python train.py --n_layer=19 --d_model=640 --n_experts=32 --experts_per_token=4 --d_expert=96 --d_shared_expert=0 --activation="swiglu" --moe_layers=[1, 2, 3, 4, 5, 6, 7, 8, 9, 10, 11, 12, 13, 14, 15, 16, 17, 18] --router_score="softmax" --normalize_top_k=false --routed_scale=2.83 --balance_loss=0.00714 --balance_bias=false --n_groups=8 --groups_per_token=4 --init_std_router=0.0065 --lr_router=0.000504 --vocab_size=8192 --norm="layernorm" --norm_eps=1e-06 --tie_embeddings=true --optimizer="soap_variant" --lr=0.0131 --grad_clip=1.0 --batch_tokens=131072 --seq_len=1536 --train_tokens=465700000 --steps=3554 --dataset="wikipedia_en"
Below are experts of layer 13 (counted from 0) of a mixture-of-experts language model. Rows are named gate (a neuron's input weights, with its number), up (a neuron's input weights, with its number), down (a neuron's output weights, with its number) and show model dimensions 0-79. Each number is 128 + 24 x the weight over its row's rms, rounded and kept within 0 to 255. Numbers have three digits each.
Before each expert's rows: "comes before" lists some tokens at least twice as common just after its tokens as in all text; "comes after" lists some tokens at least twice as common just before its tokens as in all text. This comes from a sample of Wikipedia text that the model never trained on. Tokens count by the router's weight.

# expert 26
comes before: "1", "2", "0", "3", "|", "4"
comes after: " |", " /", "3", " (", "4", ";"
gate0:118133138103136144125131126107141127138091169113095110097122136138122126108097100136120173127120118136158158087129114168128084134120137163119143153132108147120167112164098155136129126122124120181150118133107135106139126123137122127173173164
up0:072115126136099193104143156156116148141140126162088129154110147154146088102144153082123116143138119105131114134100137126111143111110098094110122138143150082126076123105127113146127168142122087180104139115109102139107085081188120103128111120
down0:115112100107128164127130097138125132100136142137114131123080130100119130135154160115107139140079099117118110143102080118108160131149111110119177150141109172112096145103137107219099180169117134197091148075132130132105112156094131127159162120
gate1:114175096128098147136149112123124063153142153131140155090098120111131106138116126139106135055111127100147109080132108124149136106111137115136133166100112093145166126122144109154102133078143105121148115174114114174112151136090122160134161124
up1:146145126116166102123086125139109105153145139092126115135145123137080112136142096100122097115145085119161157164142096105083144139126176169119114104096124106063127095129150140131145137139103142135105107134102116160152156106128116191160116103
down1:142168140129114163116148154120136146122102145118181133155085185147140110139181167158076099107102122148127132140128151149176129139158164155078123127128132097103158123112084105097153130134103135154150127146160178117175124114164143117132155162
gate2:124145156121173099125148171105111141137129115148084161141069107098111145115153114146136129111109114122165134159104106107132075165093139104144108131118159079093119108135160141119119148118114150121071105112119148142140147133143142162144160133
up2:125141154103147112133164141124120130136150128085050131164129100094116126123130136105142118127155135138144108157127134080129109131137115125071096102173133113125140137108107139110144116128145151073088087137175103106171142133139156107109142095
down2:107144145101136138145136182123146133153159118134110121169155141119159138092136131089114131168164124155147148143153119101147104076085145118115133126100103124108123154144165162106143122129102139129136132067122136152122142120125104136141116122
gate3:157128123117136088100142157123148144131164119118116174101118142099095180168157121143149140137126104072103117165146123057097119132100136098160098134202137115121119102113117135104121062134096113075131122151152080131120140164121123145125119144
up3:124110129109115161119119115139107146119114101144102131139142135079141116145075131137122124146100146146131152143126099168134083155101117130180134159063105103170131100115169108150138176205115153090118160150145144167137104125144153099124086138
down3:154119155122129183186119139170092158135107124154080152144138134103132157158132131137155080156130142099148152090108123097114154130119110123136163121122091111105116156101171147146136128153165120141175092127128114144110136127146116103148106104
gate4:120114143104184113150132079080120138147069133125114129139167124087115112101116141128112149194145078131120109088148122129094111145109132155102145143100159160119166139158150198078141131092154101111118148129115124150157098114112115109087092174
up4:126127134138084133150165157100128156131138129123126127156153180163131145148104159120154169098119166143125122143141130148084125142152158107119123164130132118098092156108098111127134110147118101142112137166131148143125130136129117129099154117
down4:107121120162102145114129130133088093104118156083117132138123140118164132140114118147141147101118113120126138080140116116138149102125130166129132131085134145137122146136147097132135142133130138129115114153110154111106088108161136134141180124
gate5:127140102177158176114133146092113134137111130084119135156135119160141137187068117098111123110143120126125123165100124156122153143111140157131131145147089124155118109075112133160108110112131106096145109133129109120128123151137135116118139137
up5:104146125129105136070086110102120209145101116112151107167115126146138117127140157139097142155124142117122121134111167153140141139069142161142135116127153137166100117139163115156147117148103141148134124144114136155087110134157147105085128140
down5:129125136184177097160104123133140149070121112146123104097122126141151137116119079135108147051156149111097099105140065109083132096159094149122116112123149114115115123127145155118111155128148142120155139153101123155112147121069154122135094106
gate6:139127130157170118125139146119145151129140129120115133137133129115149091120134160163126100138142155080106139100138145121105162154150124152086108114132105168137073127124144144144172121151153146133125093093105161088081093182102114133151136135
up6:098123116105098134126113154170086122118149082148130127094142148106162159129179134109113127131132149112135141161147112104139117123173165155075122184142149109152168138113109159131157147142121081105126091125130178152131118100137129146108095130
down6:113126145154104140112124120142143119164130078121138127095149104114173120123109095134101140085158120130129088114147075138102100120119125152077109135145168130120166164129152148126133106101120147133097132113119156158094143133117149147100152110
gate7:145158136129109108100136142166136153129113133131142109081168147143106116135127103177122109129137125164170144180115101135121164129134146133094130177154135156132166129109100126129105058095111142100143130139122114095113119162131143149147146146
up7:138131082154096172129145106149117161135168124118152151134141138152139130164156104145128144063141089111105133109152067131151129129127147107100080091178122134109166121100137152103131126138140165074137119131124102127073155162071126137142165164
down7:127128123137089147099124123144122140105113125151130125142142133141135154100155122102113110133080151120113165123119096160112108167115130133091120131130101156125127111153119127090090135093129133122142101160137146114109163142048093154130102125
gate8:062162116150159104182119108112104086091137124112183085153099083148098126117137110181137137152150131119114129111095104149148128142125146131116143112136107155161149107169122080098119146150144163171151147125149121141135125116099140093127152144
up8:098131119139155089131126124132125156152108135112070120167151115171117116148134109149121159161145118152144147097074107166157093128159124134114176135098111140167101098138170106105108129112175138122127154104120140141090133135102122130088115137
down8:127158125128087177142119124152123093079161115099128089123124137109115152121166124109126159101177106067150113103089124147090188160143114111099095115112128158126144173164125136101102142094079123117105114078117104135105121107114169120132132124
gate9:110140121164178097147147133048095152151121119114147180098094114158154126146132177169176117083170133108116121149110135129124129137122117147154088134134131118147121130105125141122108132137111083179145161168128122135102132133109139212122142108
up9:105082135156120150113086120114149124118115114136127148138138198135132098134147109141091142141139088148168108095099153140136114145156140115104170110147101125130120142119155122162113152164114152130084109131145119136137166144117111117155127121
down9:140159140107163144114088113141148096106118130108107107089099126138112125172122155100122181182102152160106137113081147123168161124094136136126100106138148142167161087136090177134143158163107104158150144103162122116110137152110120127121147145
gate10:123146143166132087104090139117159106158145147144148104127123144118140135159145128139158122128151118139130139130099138115113104083149148117112142147162137127148130120127136105130113132117089068120098094136132103105169108155120128130152112170
up10:143127121141122141129146135136120123125157146126121119178102184111153126130143102132121084064156092086111148132141128124150130081116138150115124098159153091146145152143125162128104114173104087151132128157144083121109124142127136148119135173
down10:142140133106123125122120161133108098105140094115063096166171147140141144134146122118095143142147144141113123127116175103136088143160155159115132133096086125156119088122109144125151099154137143119124124145126156112108124184127113138124127139
gate11:150139144136102134150162118140142103166124096130127136106105097127095132151148140113134145130127142127142144101087106127142081079119103166132107163059124152173098116113115137172119079079125127169116115101151142108136143099151135094128145106
up11:149159154180159121111129142117100141163117131071137128100142115126113118149137147139152088109129129106119150116108128082114104130095125109149117104170143134110155155097159169124141099157129106144108136102145131154135135180138084117094130162
down11:152113123142112137139154136119124096170122091112105095116147134120131125118109173127156169095099138152133134125096131130144083114139131159110110108152123164122154117124185092142117106097167091158108121127147134114133109123116133095144111110
gate12:114135130115168129100128160148117112134094091133170127156118114136097117142115140148131178090160118134122133091129097139111185160112138118139168146100155111109169155121133134177116143102116118142147135108167130121166141108095129108159118114
up12:168151090153152111089149127098147148105124091095138139142133130101133120139079134155132114109138105104131154114104159153146113131126087168127163123148114113154151116142090123102101130150139069126155100141169135115124098133151103119119082150
down12:193100118126127118141098158143152122156078093125148110142157119141114133186129093156130126104130087132152106107175127096175085136127142115130126137120104155154131111171160163127120113141148088133136097098124102125127115152138117124128118110
gate13:174105116102150113142159121134123120128089085128134088127118108125120121143070120155130140148132081086124121123166130131106111146130140160089088109142177126100120122129172106104116121126189117134127115114138151151101138130131138106116145134
up13:082136143115096122102154122098171123143116122133127119150112107153137153123137058112139148134131116140096097147089115148133104101125096111101197162149105136127145093130114136115118180108121125151079125142113098133124181104113113156123104137
down13:096113109143098108125127142171134163162162105133127097190125179165129173100114117097124122162130124153091091131121101130129135160125115105129121122053099132117137084144073142130119123136102136125132098127129142130120137129135124097122088128
gate14:106124118108160140118086139136094130166120129128110125119168109093145121109105124117104084117150090126120111162139129123105114133169123186178157114167127136100149117064109121126098154151142128087095140140132122123121120130078131137131131105
up14:168154118122154152132138140100112121101140128097117086188130137162091157123158107115121107134125101132139106104126126153095135123132116082107149167111144085136115128110098126110129122135087110154167154092119110167147148171090118138171106134
down14:135072076155180128143162121160155139116160168138097146180107148093134120121132106165112121139146164123081138105102095146126138105135125177136162168136140140123083113105144148122147152121116146104142123123090128122119146149124116133183131159
gate15:100160130103166101168113147162134170123157122149064141129154131097138092102109106150109128125152105144123168107148124122121121147105139142144118153137182123140122172173096167116142145124065118120134104141134151132118165097116136137146086130
up15:114124155108145138111155126203094141125142116133109159140132139105101145151113141118126113111138127139120161095138098157092102102130140146113128134122138130099134125083106144123082152135115126126145133147132104157130139118157177144143098113
down15:152123151129084108129127097144111127115134079155093111136143162102124103168164145121108149116124123125171186151109092133117108136126156145162127166082113148132159070113082117123106110116132129185137134116099110132178158110141084138089161151
gate16:139171116139152115104108122140091137144134114131098077147121163074133110113199119163133148140137115146128106094116158167110110167083123135143165124093101166164116096146123132134146136125098140110126108152132117139131113105152123141146115115
up16:123141113131113093162140140126114128126166098135120128124084170114151108119121149115136181100131120106155126159146133105127088150136123118123158122141095147136114146131107144125150154127142122146126144147113171140129156120151172119135137069
down16:123137154126079125198101111162130121136118154121134149123154095162149075129105123122110134125113115127107154174133096115158133144112142095135143096147139149134144084150130123158171115182160110134110112106113151125147110106156114147116206105
gate17:144090101100126127125145122105110128146112166107078131133153154172160131109103149122126126118137129122150151153109155156121107120102133124143087161148094144126161139135097134147125124097112116153165074155117112147108151126111116154100140118
up17:167118177090141123119150137139117114093110147112125130154125141120120123103087126081123172088145124142091141127116084148164125167135148131114143136109136178141147124147143133093138147135077138134166146158110142138111128129096130126116114107
down17:164044113134129118124111155173166102158145087110100115144101139076098142136123108145176114122143123108084142134114164162157080118116136099095137117127142147094106098098106140088095137146136091112101126137123150185109145123174125128143155162
gate18:118166111108096118115130149100084090155151145095088146142124127111157140097107104131160140085144154129153099123090128119121132125119151127144112146144093089176116164093123171110133163116119100096148130108153101119132143111152144142143084132
up18:110152134114087144114126160155136097139132118120146114101135125161147177120115158161112098130155102155148098152092120151109161149129112087114115091189154087135136112113116132141126160148149166166154134137138151118128125120159122119118110096
down18:118164129120073133103087109118111135105120110105153112125093133108153106134152190144100082176111142132111146125120132181127126157115108106099129118136141164127143146130168145143113117120155138126163120112151163130119125160116114094124113118
gate19:093119127153114146169079166135141085106169075103143156141120123189144120142100161114127099129126171121158123161125140111151156148165131122122149154174140129145112159097110147129101128142104121147141176115126144093116130135117149097106150153
up19:116150119110115136110172100128085148119092159158166144126105092128110118195150109114110129152100054105094128130110151140118142101145143128143093113120137166104126096129157147161135123125110127147129109154090084167122112122111144129107092117
down19:137112096151146154104112125143116094109097127145141112120118122105085133103157089127161114107126114118129125124148112109100182119152139105146103084107133172136105125152107114147138123098140118112160130119140139124169120123093134131108177109
gate20:130113113144110080114160181119136097114154114156124134142145183098098128099109117078166113157121105147133104140108125121111088139121126117106130060123121167129094127156111113140142113108193101140143121138134101138160106136191083136145128116
up20:126138142101149074127105113101152091091088167120114159112129088069091120118149127135074160109101102092148090143112132143134099119144137148126098130132126092104159099109170139133118128178100090143099132115063098141187132118146109136131081146
down20:101159129119103133127123125145135135152059090174123160156178123114117157133148123105147119112143132095123118140162145140153113143113119129087130158127117094133163126063137150126100127153144117148135073116147126070130124168112114157155125122
gate21:117169155119144092123112127165128136112103126167135155073096156109140126105123154107170127133164154112151156155170176099164136144159117116130164165129153128124107128103118129121127148111105119144129163170135092105152103133119145131127118145
up21:128144138135123142143128119137137151133091138148152141148156131135118151121092120112123118124125117142109141127148126159083158155130162140094104112133110160120135143120113149196091173132157143135163139112143090150149130155101145116131100112
down21:088109140130125178154115150106140135117129157139121118182086086100114108078137138130107106110111130114098149127127161091148080083129122131159137156142119153118145171137134123150114138135086148124127161158147128131143123141158153147168116074
gate22:149124144175179090114145184131125125131126127149155097145121147136149107119103158112076092102110113098119159101125114120148110120141140103103147108101136134133116134116122101153170152157118146114115142121062075087127136134152130110143107136
up22:107081121106143151192128147109149145123114129178165163157100112104106134159105145135136116150156140140116110117120100153131095106160110138159106095110125146113128126145134141116092106152125145111150126118121157141140078169182158119112131147
down22:127091142156134140121124171128122074165122123146127109099091138125133151123126168124146165106121132115144129107052169172196139121130128130086159128118148127127149112134143108117133110102123134122116093120146088088105095076091148126116134123
gate23:130099147123121142164141148148117127151127098127168125079146117171131128163159158119126120100109118104108145140097140122104105121164154149071153147100123114097157149149144149134139138134151162124125126155123155125105110115151144077131115146
up23:173125116120113121093115140174170120141142124131121072100119141147139095067156098128116169107133124130145119120131124097117094133092144129121174130158127113098116144156125141100101114133073134103184153082134136145135157136106154176099109162
down23:122085119085145149132123114064095118130119134118134162085125145117104135114123146115145135143099103158126121122155124134134136132119171102131086150129150144105103106136099144104181138161119116147111140134126125168115104131146119143114143155
gate24:071134109143130091131095076125138147095128114133150151141129142106131134167116104101146133149112162122134148128138099161210168167133115168134103129097165068137136122150150119136146122120126107105141100119107110132105121139156163126119117114
up24:174152161107155136107129172085132127091121120162142125124106104115128133107133087132159143097153146126131098131099127128134117142084097153142164122120140119109101150141115119083107143143161101144127190083182153106118143113115123131123109102
down24:163125156115118098111108117129159129149141111122112104151088142118108132147111137111117091106149095121136126103120086160113126121161138097142186131107113145103108147156150110112131134138128126124121115135118139114125154179148133087120108162
gate25:115110134129084164139138106111134111126132132133160097109121128120114130076095118121112137114084113152169161129107123128079102149124136107139145120169126150111131129098083137103114151122141105119177107163130126143144134075134135116083099162
up25:108108113138122185110135088102131139107130127129155154092162166161098101101144147138130154161126106150171140119142125174132105161101148137121113153160128140145133110083102132098102090128106125110120166127113110086154091110196098152114125148
down25:131139120137144117121139112110090092099139159145125159124145181153151118164117114100130086133128122125112117117117121112139125125116150129124147118117134146120155161090115142102117123174158120137146088086118147103079166174123104096124161174
gate26:105113172142153109115075132127109115114088124111114097153154140169150128134095115111138106099103155095113048161094154148134123139093138115053095135175159142188170133133171146158086111134137125139150133127151160132148140141134112140114126166
up26:149120156137152090139128123145089155127129124119163119145154120130140122133134118127141153097131131149117098090083140150136104144083159112109117178156136128122133155108119117171124144117117149117132119120123133173158118052123097141129140153
down26:130155109124120103161142120134104149131115091092106146134141107134098151140107155140115104094142157134097108088093133142129056135149200091125127114116121115117157122135089142104176155128161131122171116115159129141122164100131125122146138122
gate27:127114173113151105125208120155122096111143095138153120152160108168140105141151118168103160120110163123141102119116091152155164119117118144073143140119162137099142127158155077102131129090116083135108158101125145140161129110095133138158074100
up27:073088132149080119159122164167153138102111113140150127088119101118127134128102156137136114118145107131116164139123128130128145142148157132147088117131112128118125152130086148120124060135139152152096110115143142107155125126108083152120111137
down27:126106111132120141119130146101139166162160187119160150182075113119180153145123129142119133086109107100095133127153085151139116092093140115137100123107145086126134115131104133138114136175132096120160077125104129148140118122130090190097101152
gate28:112125148137108124158104140142125139119078165100143131118125133130104126085121139078154131166079132152146176114133122088090091175146152138131096170137121179158111150133143106104137163156121130139140111109109128148102093104086110122116140144
up28:138077145158141148117114110118146085108147103149104110148168142144132110146159121168126112126129159119120106160104121162105124091119130157101130144106126110081141132098134091130131108163141126104140137128093149151105103118130150137152159123
down28:126157185139139107124146120176142094121112132112083162163125128127102118124124152116156138108150105126136110061135136137098131152119141107114121152122115144103057138096144163129187145166159104102157173121110095161127127146123118135183077064
gate29:109098134089184121149130176169118123150118109142143145140139135132129139115102125137138135140125123175126131135092153124134140126150147116119119154135146129143146116079117135150159132089148167132124087120165166113133093152107150131135129104
up29:121180162112159177117086121140124099098119133152135113137149114165108179137128122171107131146139144171118157099129088116158153115151162133162159170121119084095147088097099105142132148094103128147134165088082131129113155125141136140112090111
down29:119143126109132160140092120158129134106128180089112121151148090102124188147127173121138131124118121139086131142123139136115145145101154081136138167147150095123131101107083132178138123128112169079088139120156123115127139140098116110097069115
gate30:162129163128137067062126148132166127130163079173159126149146132134126151111092109137111151138116109092094131118112127139150123123133160120141128139130077139093120104151132156088194161097110144159159152125118143135095113153142154157125179169
up30:098100120133120085135129103138121155098123086093102133158090091132150129084090091116122106143090131138146074165112124071118110144145144136111155144104129111128148129147140110129103111154131111107118108109116146177176144127102126140148075107
down30:163127100136129080130079141136137137080124117126109123142096147123098129110158075138132156132136128087121120122102125109116093105100130097109128144124129138100140177163145120194101106133141130137138119142136155113100123088092107160117132121
gate31:141147129103128086120163108111149128127113154180132081139113157169161103096140105151103129143089123134141083152125134158103167160117095132153150103089131116119145100153092141156134091131106108120136113144109149117106120146136123109106082138
up31:131121140133154111176140127141133126126140101137133129103125112167161139146100101173105167144151183134152129128083118139172107156117113157108148157130137123155134157140113146139154128096147117094072163136146160117126129096109115128191174103
down31:069171111166120156173102132171093128083158101167158119092146106098110180138126135104122133150131167110122119125102167168120140112085153148153154134101088114136131076131134147133082119121159164089176160135102107120156111118082109136105150143
gate32:150164129095126110134145127135121195121121080141134146148109100170187114145097127110137169169106209137098144096095159127118122147155117102116184162154108127094145123143131096140154156152142077132106157118114138091145116130119161120136152139
up32:187124137179104139091095120133141105125111102122104147157111111115125119128153158128126125139094177115147125092163137138108130092111121094136127146113080098123130133112123093129128134104114132156133152147116128145177128153112109125066159146
down32:144124157133122158129128076127164135132105131193145118143126141146136110130130106124122156162124157126154141138119170138107129153053129088112139099136110104134107094117157107153138140124119107155068136105100113136150130159119128077142122104
gate33:134111091103176133102082099147133155114110118138101144146145136119180128138152160120158139140123098150158121086112102095151139131122078142104148131141099131131153122119086084161158158153101140120129155106078139124157165116170120143145126107
up33:132125101140131146101108156150146140139117167167150124122163121126131121125174139121099106191152109079149152110149166071184103116139124115175084116126126102154108090130107116152074155124142087121132140131123115115113106134110134136142112130
down33:135138129127120140143142099134100150135113121138140162131156133111142127068141148107073134156110049129180140142143162134133135101143153110175113152125149130110107120130133113153120121107100151107109168145111140104150149119147121180077129070
gate34:102182171154172135133130115143128127154091159174119136095131161150137102148167139174156172089117100116123133152143140082177161170127153171113170107097138144150126103138081117126165127138145141147126150139142130119134142139144146137127139120
up34:137103139075084172134132152091112143127106093119136139154117143153130099153082118100145119132146115144167208159120085133088134088150086105140134121122115110122144177127104117118095117065097120149147145130157152132093124117085144137153153130
down34:123109159054136084109128162118109170097119124144122141091081146114123126144095126100156144153115113120133191121124107129125130164108086145187088121134132166171103135100134102122132133159136111104175093141142138114092122150112098155108115121
gate35:112126188123143143160137139121111160115114112074151124126121137160129085137127124105155117111159122135144150124150148154091143122161123123109093184134108084183134081106130133101114107112166119129138110120142180138145109162116116131140132181
up35:113137116105141100141106109125092109119082131153108163115174113111147090134131107153123142151095110130147100119181129165139124113159121168085119112111130139151106156122152088125127162129151097149122120142124140131156112132096104120146154185
down35:136152122109159163179084131086122107141105145130135176115113124097151080143183110118083123143153176143135138106136117131133064122119143128124106105119117127193120111147073117134114143104127115106163150110137168128145139156128156131161117142
gate36:125132138176120109133150135119103124130092122129122123092087117144157148129108128127096128120143109118114112155184136116150160144136125117170120104131111167087130108103130113128127096141130155103151097086158152142143149133087105105162113149
up36:134082103122127096123127138125097112166139091151136174140138138116111157136137121126138155107121155143165161185175134173158086100137137162163157110102127145096142121107117116108141130148130132116189131120174182155130111127117127121118124124
down36:119115153108141140128097101164134107131141117150115115112126136073121129100131122130115130118132135101118126146109133161108115138106115153139150143172137112126131125141116118098144073113115142109100125095144121145123177158067125106166118130
gate37:149130144138117121101133109154108086167079125108103144097096174134093146117114123130150138132090124123134115143133109112142136133135130029132156121161132138148164136122103124127117098123148153176166138125116161152152132168150082147096120144
up37:151084124130135072110152173180168124135062132092121110103105130119149119116117101132192140130163125115130136143118145099156129181112099123152119075131137111136126121110123145083140145153162137162149111123138124139127161134132119088100116157
down37:191108104150151089136115138154115156156128186111115126114099122086167130131147122107140141089171200154137126126092103113115111139130124121132132184109117087128153151109149102141118150159145114112109114134145117131128129096096117148129122164
gate38:135160080125142129079129154156130107126119126168144113143107115118113174127068114092133165152131149153111173115108094141162167121111103119117146196126131134139147099131137128123143116124115100163154149158114157158117103138145142122137098140
up38:140127120091095151127109096168107145169182122101103141129125118168111121156128125138076144151151125141130132147109121116169125150161102142132097173118136120110138117157164100104110130150129107123136141147177156154152162153129133158114123150
down38:154127143111121144083125110076133089136172107107146095113110127146121132147081174110114156171167174151103135137130141178099135142085123132110106116107096115111130106105139125128123151127101161089107116149148154143119125157106125136124090162
gate39:137120130134119091087130105129153126166164149141159143119119108146136143132130110124122148137126142139135116136105142108127149125108144082108112123123150126122132164140147109108160144141113134141137129113108092139147166098115136108109130146
up39:119128122170165134142170101122101096125155123130145160130145145120128114121092128154156150135167121108137155138133130126133152101110145120100147108087149137169134133100155137156118114161119131113140161144142108148143108069164137104137097161
down39:117129148129138102153143150151116121126140107163096152075162157178144151145167116133142134121098116078124103096123115125158092086150100135137136145175150182123135111112136133176169150111110149179106156127126127144160118165096168163123134128
gate40:157114108117198113153125140118137116124119161171166152111149140168158139146131097111138138099140120144124144159145114136144127162121121127109104165133112116110147119158117117097125111138176169157059128120132113109167126151115118171150143088
up40:160171075162123126151122130130135122136144140158141136105147124104133134170110133137148110161135116134099099103085123132115103146137147102142131099155117102098138169120148113137126189165144108117137109160127104138099144148173122093121123165
down40:121104112120109156139148146169095177173119171116108107147107179112131096150147156096093126145143139155151169114104137069151149133100117104120165163144090097171127131093125115143102140123150124161069081111123139113120157114133112127136125144
gate41:104143119155104135086164146142104128090098112130184083121139123128111104157114144120144161126114142157111120108126126126166158166112106113143124138149126139136139095132178136134127114166171091164128109143135137127149121140151121127130122165
up41:102145156136138138183125120120110151093135167084139105139118143152114081140100118167130175110091135123145126140126113145143130160126109154107130150120144162133138141143150130136110147128131117128119094100109191130107100153117117136106133137
down41:139122170122154133114132132073129164163141125131142119151118098128092120139096100120137156188134134105190120101134111117148153145126152168122107105154101152146118098123094095120148127121100145135139143126083130111093133140152158098150145160
gate42:149143162100175120128133118104144097129090077143175109125135119113138162098123151119150117101119146135112135119138170124129117158127155156082105106150125126149139124138145157144141135153154135166117125090155134128102126114104115091117178116
up42:123151170136117139085154147100157118146136090129098166117120132092103154158153132119118130104094139131112111135109125129152093150147068108157128146105115131096095121160175144103122108135140109108134108111150095155081142123121156112125126112
down42:142145097123111139141141139118119157125101105127077205141097128148146132085104125108139133144111096134159147131147104132136118106151112086110145153142166199118117132142148096154123157107132124074133130122106132131103134112154149100136184144
gate43:103114140112155116158110125123100081164133156139084110064117138133063142163133122152101157105146132113128167130151116150144155139121124097119098173138153138134107165179109120129183106141116119124122165130084115146163114195091159101170149164
up43:111095102124166147110093131137112113126099154117191144153101123141151150161099145127111103116112140122117120138137141151179135098101076189124110077132125113161152103162114163123104095121113110121147107136143134124129103126097112122136139148
down43:119115136161120130142130122164081105098158109130133122181123123116094125144150114109145133142162152107152127129176169128162150152097129159103107126106126146133125137147123135100109112174147155138133127107129101103104116101125165133119102157
gate44:099114107107116112154148178130078153123090169118138130135141164095109136144116101104186157105138145144127098110142162118117116118161117167147119127145145137094144132085093096116116113104133143086148115156150120104129151152124132130134141115
up44:113129127116090150116109150133152086135153113126159134094148097113110141097107102130155131087096161106121142157129119172117154128121184126093111138101103122156128151150160119097092173155121153152115132095112117119124175087120113103120113142
down44:151135108119186116085088155117147111160115095133149085109143133125115103116143129140127145099089188180105151146134143109163138148113141143130117094156108116145148119142103142113142182148117166133104134114111132142085168101127138145137124102
gate45:151113103123177072137146133137099153100125128143117124107152144089139109128179166166118127140099132132137107078090122137081138158112135117154138153139081151111115150128110117144129147141132081168154119140145154127120130072139089150149161080
up45:127123098130096109130124177133149142088130128123096129126129135092082173121106106094150133124137107147107127146113136119082133135167115119097143104119094123143112134091145131153128113160163120097139055153101166162185124164143134178127133143
down45:084097104138117165133128133119129162104143155100158150117106152107108082150076117147135150131122080120137104112163112152126107126128132149110139142106154167148130116136147126109114090131122144114141094074107153111098168142144134137095109143
gate46:151128163104152116134147134102105155152113147126124135100136112111146125121131140082143100162135103102156094181162142159127172061136126129130195122134118142139101137119135082111097138142086100129193104109118126103149113091144110163142128201
up46:150133093136131153141141139152133129130154134122151097132108133094105157133130137111130132108143129112115120135101154175148157126117141093138160112142126117089109115123130159125118148165143186128110142086150132116127128127109105127162105120
down46:124155141121119167125094117166144122123124151139116123097135134137156141072081132109128146091070132150125113108121144176176114100137129113119146142131101145101166142077120153096159142135097126121131111089143117120139154147101156134151128136
gate47:107124129133120140108126125160102107131112110126136126141144133116107125132202116111108126087137128135127081127151072141083109132103155098152097134145118119144124123095137124139100118118133146124130173142123164155114111157097152145120107164
up47:136142113115102115138137106139103080090126138133127139129127170113148096116122125134115131138094135122135133127136128145148105142124110155149111102144070155127132141124129147097103105104137124132092100119123119127144097130152120135125134097
down47:127103096151134147129168127134153114111138122074161134146121085153109123127140111097150128149183109105111140122118108126127142148096124131139117110081099139147117126108115125135091103142122098137108115159161162136147162150130138104096082152
gate48:127111117090179110086148101120138191138120098176138158087170143131146124163125076178131153123138164126130133102116107116163129106091110130139110130105117121115071148165131143147101078111128105154115158140140133135146094145118097146171062109
up48:115135158140155127113152130140140161134133117152127089084100133133120121081072117200131132097099118136106107124105135091139125137133113104129131111080178147125098127148139130117083138108101144143192172098136125103129145105176111142111110136
down48:152102157145113110173151154131103135132132149132138106164133125148166132165117154136116112105133091129133145114066126109132141098109148123113151140119145089138074132157138072122120121147113123155168106109150097129144104154113121177156084117
gate49:144115091149128117158146150103112083112087141143129128104118157111137105098099117081130169072118116129045121121109126115139114117110098111169167121113153113150138141094121172076109133135190112106113177177115153157145148147141148142139143118
up49:103135122096131112115110163130113169156148140118123154139130134134172197142132106111121129142176145142127075112142111138166132122112115124166131124125117164142153141119166141087182137135140139095152130148130122186142116148120112142089150077
down49:130119138130152128135112155098180176184121111079142166091137118106130132141112131106136182176105092144161122062129123184134140110103130155175117132133146091112129135096136172107172142110150127133104057132126122136151134106111131144148112131
gate50:137141105129135130173075123153133134097102115138136088160107106098146097134108107110134130128146089150138151110126146144150163099146155116144134095108166090124146137163137145134129157142115173149135158127138129111169102113105151124157131162
up50:110091108136124121097146115088127187138098118117094151139123107144130162145127141162110127176101100107188157101111097130126128125111151136123142103111135135150135141120107116157148165084115087118136156162116123125104156114110098132132103126
down50:150098157166172119173132163153135102152135169120124134107105104126113128089147115113119105126122077117124128116155137110135147131119157117155107134109157129099156114160176130115139122138132164113152120109074068082130129101116132166127126115
gate51:153111175161166140117104115130089097141158130131142168116148160139115170081114128159118111159118141121112164136109168100113078110103174144156139149102095138132099139135148130148077119112136111109088140153159119131108082095109144126156105148
up51:149163112124090141124097121130127080102068114112154118133110092180102088100099099118117147138113120126115105143170102123148161109112113148073115132137140145124153117087114126138165127144128157160142130077121120114123179123116143123103132141
down51:151128132128147110137166111097169155153133118133086105107173134117103145128137120115122132163116114136122161177141125110123154116145119121130119161113137127097114128137133137154130133151089151155146140161187127119107117142132089140153160130
gate52:139155120165142121111107126129125179112114147104092155135133124129135159098122147148131117109095126163141152108155127149112117094156141112134094138134108150139125161130172148108157125123148126144125114110131123124121167162147093115138115118
up52:134169144134113119152142104109141134144111102146130137153136121134160155106129131155149130122133149146134117170124131104100136108107059097158114110114153155150106155141144117145113119133113122136089115130120098146168136115114131089105130137
down52:153104135110118123128118163102111090115105177105087110182109109110145127134154126105114180097119130094161121124155115161129070134123073120136144109146060121140112119128140118131133117115152127150091115143102128105087076147169097159153149149
gate53:103143137131103080146153142104107109141134135117122112096146130127142146104127135133104145142130108148104128157137060145129091174110149119164108134143123160127133155137123126095118140156114135122158124090121105129179162129075116160149139096
up53:126112088160138119149155141103149150160140137132118145116154111122130168120145143100089132172144137121094113117119132121134161135113136123146155119129126148141128111138147148119145117146144132149138132143128113109102146167145113124096115067
down53:115116122174105119132090144121076138140079131115091106102153146104116146131119131145129145139130148125122117112135088162123120137174130109164170117136141118126133137172127156124114128139143103124116101124133082098091137125143148132131172160